{
  "routed_scale": 6.91,
  "norm": "rmsnorm",
  "rope_base": 10000.0,
  "decay_fraction": 1.0
}
Below are experts of layer 8 (counted from 0) of a mixture-of-experts language model. Rows are named router (the router's row for the expert), gate (a neuron's input weights, with its number), up (a neuron's input weights, with its number) and show model dimensions 384-511. Each number is 500 + 25 x the weight over its row's rms, rounded and kept within 0 to 999. Numbers have three digits each.
After each expert's rows: a language model's description of what the expert responds to. This comes from a sample of Wikipedia text that the model never trained on.

# expert 17
router:536526528484477478476493539512498498502527503518514451495533474501498478459495493483488488484492490514496556512514513503492496509542527527507529458492510537466498501471502524513480522489512507527525485485524484490479492473470469490489468475498489534486509533495480548486496539509535461526493503530523533470478476495546534494465493520470515484548457457473497505516444486505537489500523
gate0:475557494491492468493482485478514445512508504504483492525449493515510501489510521473492552456504501527500540470449497492519524496494523475456535429484456485486516491494464480495492510497462553478495504510478522487489499538488539526515496531503521507445503499525490476514503506452471527502476487490509480503525537532503531507468513528526519523486452504490492473516482491483534566519479
up0:500447523475489496455498547519483513491520492498517502550496516454493541490510504473475462476487495492499490484476470431486538543490491463489551488467502502498509547492519525517508472490460506523510546497505492556558488538543483441509496501472455466532540513513491505518483520506524470499550523494511519474523504512511494471507496504486514472453502489525490453489490527544473476513518
What it handles: Song and film titles

# expert 5
router:543494515491511499446467508478481478517490543535539501468507462490507509447511506478426471512497477498478523484490538515460522541525484547559529462498469468473539484520458493523504490469536496520526511481502507545506512458492517513530483456514483547520522522487518546480495548532497444512461491494566505518490503437524515489494487517478537488508491584508431518494488481555513532501503
gate0:464526465522530515491506481464507503499475466489562523509509498474541548531538478518480536522486481497544471530448515497512488498524505527453504488503486488515512524502525523518522505516519480504518483472487483526487523537514456492473541443511503519482505472449507498489488483474427545492494457494494525522459527496520465507452486510508501515502454470527462446453512563482506548506488
up0:456486522536486503488485465486503503493484523494477517549537467548477502487516517477514474512498427540473491471516465473497519480543480469504502521484515509478483500509490510534498495489509504521516498488484500517497484483455512520522470521485476535438547522483526468493500490491482441545498529500459493475509524513539509482500480511515495474503501534516505544517475483551500508466457
What it handles: Foreign name initials

# expert 15
router:581501514506504488505494511534461516484527543505526484509502513486518479460482515489479472441485499468473533494533494549508514531531498517513522456504515504462519460505506543487480521456497518511535447486504473524482458512510523496493502474505498535483515512502472501449490507512490483506507517493528520499485530510556502476447496495490499457511510476481489474485488479524511508480538
gate0:499470478501488472487483493511503495485519474538498485555453499554454529464483481452476487466504538519507518525494529493479535506485504506533526520529513483451469539519509475534488524556494522542469504492540556481502502510473492477501465499491467534504539490497503560507542493501498504533477498501483523503463516521524529515464470508520497488466494488486499506501506541469456523514484
up0:479439499515512500479463536510479541484478481493492510514482502514490507480521488486468482524525499545518525490479485491517502500454521509515476521506506510468495519523471535488528486513502428478449497504492496507467512498500514484533465470510517498530489514455465569454549476487499520522482448479501482525516471519477489517497517464510526516514467492500526520438539554473529467442549
What it handles: Name-initial word pieces

# expert 18
router:522492498460521482514506564485477495498522501522487486507512470481526458455516524481481504445497482513482516470539499559511479506464540526532504473510522494473560537468507490506541526495543461511523488521509471539522467471492467482507523493467539506523478549485466553464461516483514465545473493495545552487471444479494545475493532508491528491505469456519476493491506513546550490506505
gate0:510489528502499511494478488431457457514515471506492481507517492483497476499470514501449512498473513493492515515514505501517513551450458506485505515490465524514519500526514489480516503474468483520478474479513534514470496524461474534523512466516508497475527464483543491445527483504530471477459530508543488504473543525486494468508492481480488460515543480458511477505538491507502488550477
up0:530467475483490501519504468530528557527528482504517512471466528493515493516522466501486479495500528513534513480519481478490524485483491547474500486485540478513454551512537505544503451492482495487507509503454488532503461500484496509469531529503487506521515487489533499510517486495453515485498535499489524520444483483477476495474493539524465471447528543525538482526541525507474538507485
What it handles: Titles and quote punctuation

# expert 0
router:536534472484493478479497509489494458481548574485553476472487533466497491480488501480486481457461478491486497467546518510447510520528459533485515522537529497474520465509486498509523502473532518496516446490480512515452561496461516485495511522487494523509514557482496547478466527503485468510483524519498466488505488482505482497522506551419522475514514491496486468469504472527483457475521
gate0:507515470506498446495530494504520488536520515458515504524496498511523529524486481447538465496536474461505470478497490494523522490470441520503480467490471463508527516517475507524498470516522500465502445515475505542529483515521476515518476518515524475525499522450493520482537497480467543452494486519516484526484519490526511467479470493509486494500494475524548521469478516491511500486526
up0:512478522456547507499485533507506537507515530471514481508516494501481513509520523498522462505502525509524491495527522506471520499484464506463494529551482500511472512483528498494543473519462531498505511529493519541447495469488441519524482509496529478519528558486541504507493447497511508507576509529429477475513510484538532493500522510529449502493483498479501481499527515486446482512520
What it handles: Word-initial fragments, list dashes

# expert 33
router:561515542509539498498453529488470532503520551514487486502563517506529477478498551485484485479479500501488495449523488493465478533480471573524505422546472473440524507471504533516501510496479492500498460494484498498506509479486483523510465439490508497457492537536535525444523492504502474504486515490545517484498504498510521521495508541507477492527467426475484508520486488528529486555509
gate0:529497521510466483504546504510488498495474470528499520536524500527519471518470495470483494474524481493534522470459513463499526481511475500506540550498547512491507489461461503558446499494485544520464485477480463499513533515539486479506493498516518503508510558517511478513480512554536487492489503450504490505524526497485530525478501471528486570477506503541464457436492510501487487559529
up0:545506491516530471482488490519505495479527525491505531490547498491480452513475501482489530479559512503506556478513514523532512487473481483520484515483487486492508482490517470544503500523468538477511500500518480506572479510506506495495453495500521467508511496527485478500469500524524508543512519465498481519540493516497474505504478494545471493470495500480526486507529510479504466552476
What it handles: Digits in dates, tables

# expert 24
router:528511487518518456489474520507479528538477545531529486484522500473514506414499524481461469439493491484501529472533499510477491535511493511523502505488500517447542476543516487514531509477519511512499464485484473518483499485472519530505463483496512508489499556511475523460509497507467450495484530533535487504456500470523512476459521536482528478532466535518489487466468513526507551491510
gate0:460462505519472448521512492483506488501515479467487523501460458471524491504474501511480497480519497491517549492542485485523523526503515463491483470507474542511529497515461500522469465521527531502487496479481542506464502504457497544503535498514494539511503555541530484484510538464444534509505454525535484552499478513500529481521514527529545503452510556524508504486478483500520519498499
up0:535472501489483477470502516493465553535447469488502459481532478464468476508540520449479518492505526496494495477486478502580511497514524491503430513466570473480488508522558529518501510571485510512500475501532489514536482512529511551564495525494507518526529499513530530465501507474500484495526488493523482535540518523494488477543463480507495531503507526490496511475485460493516481515522
What it handles: Surnames and surname pieces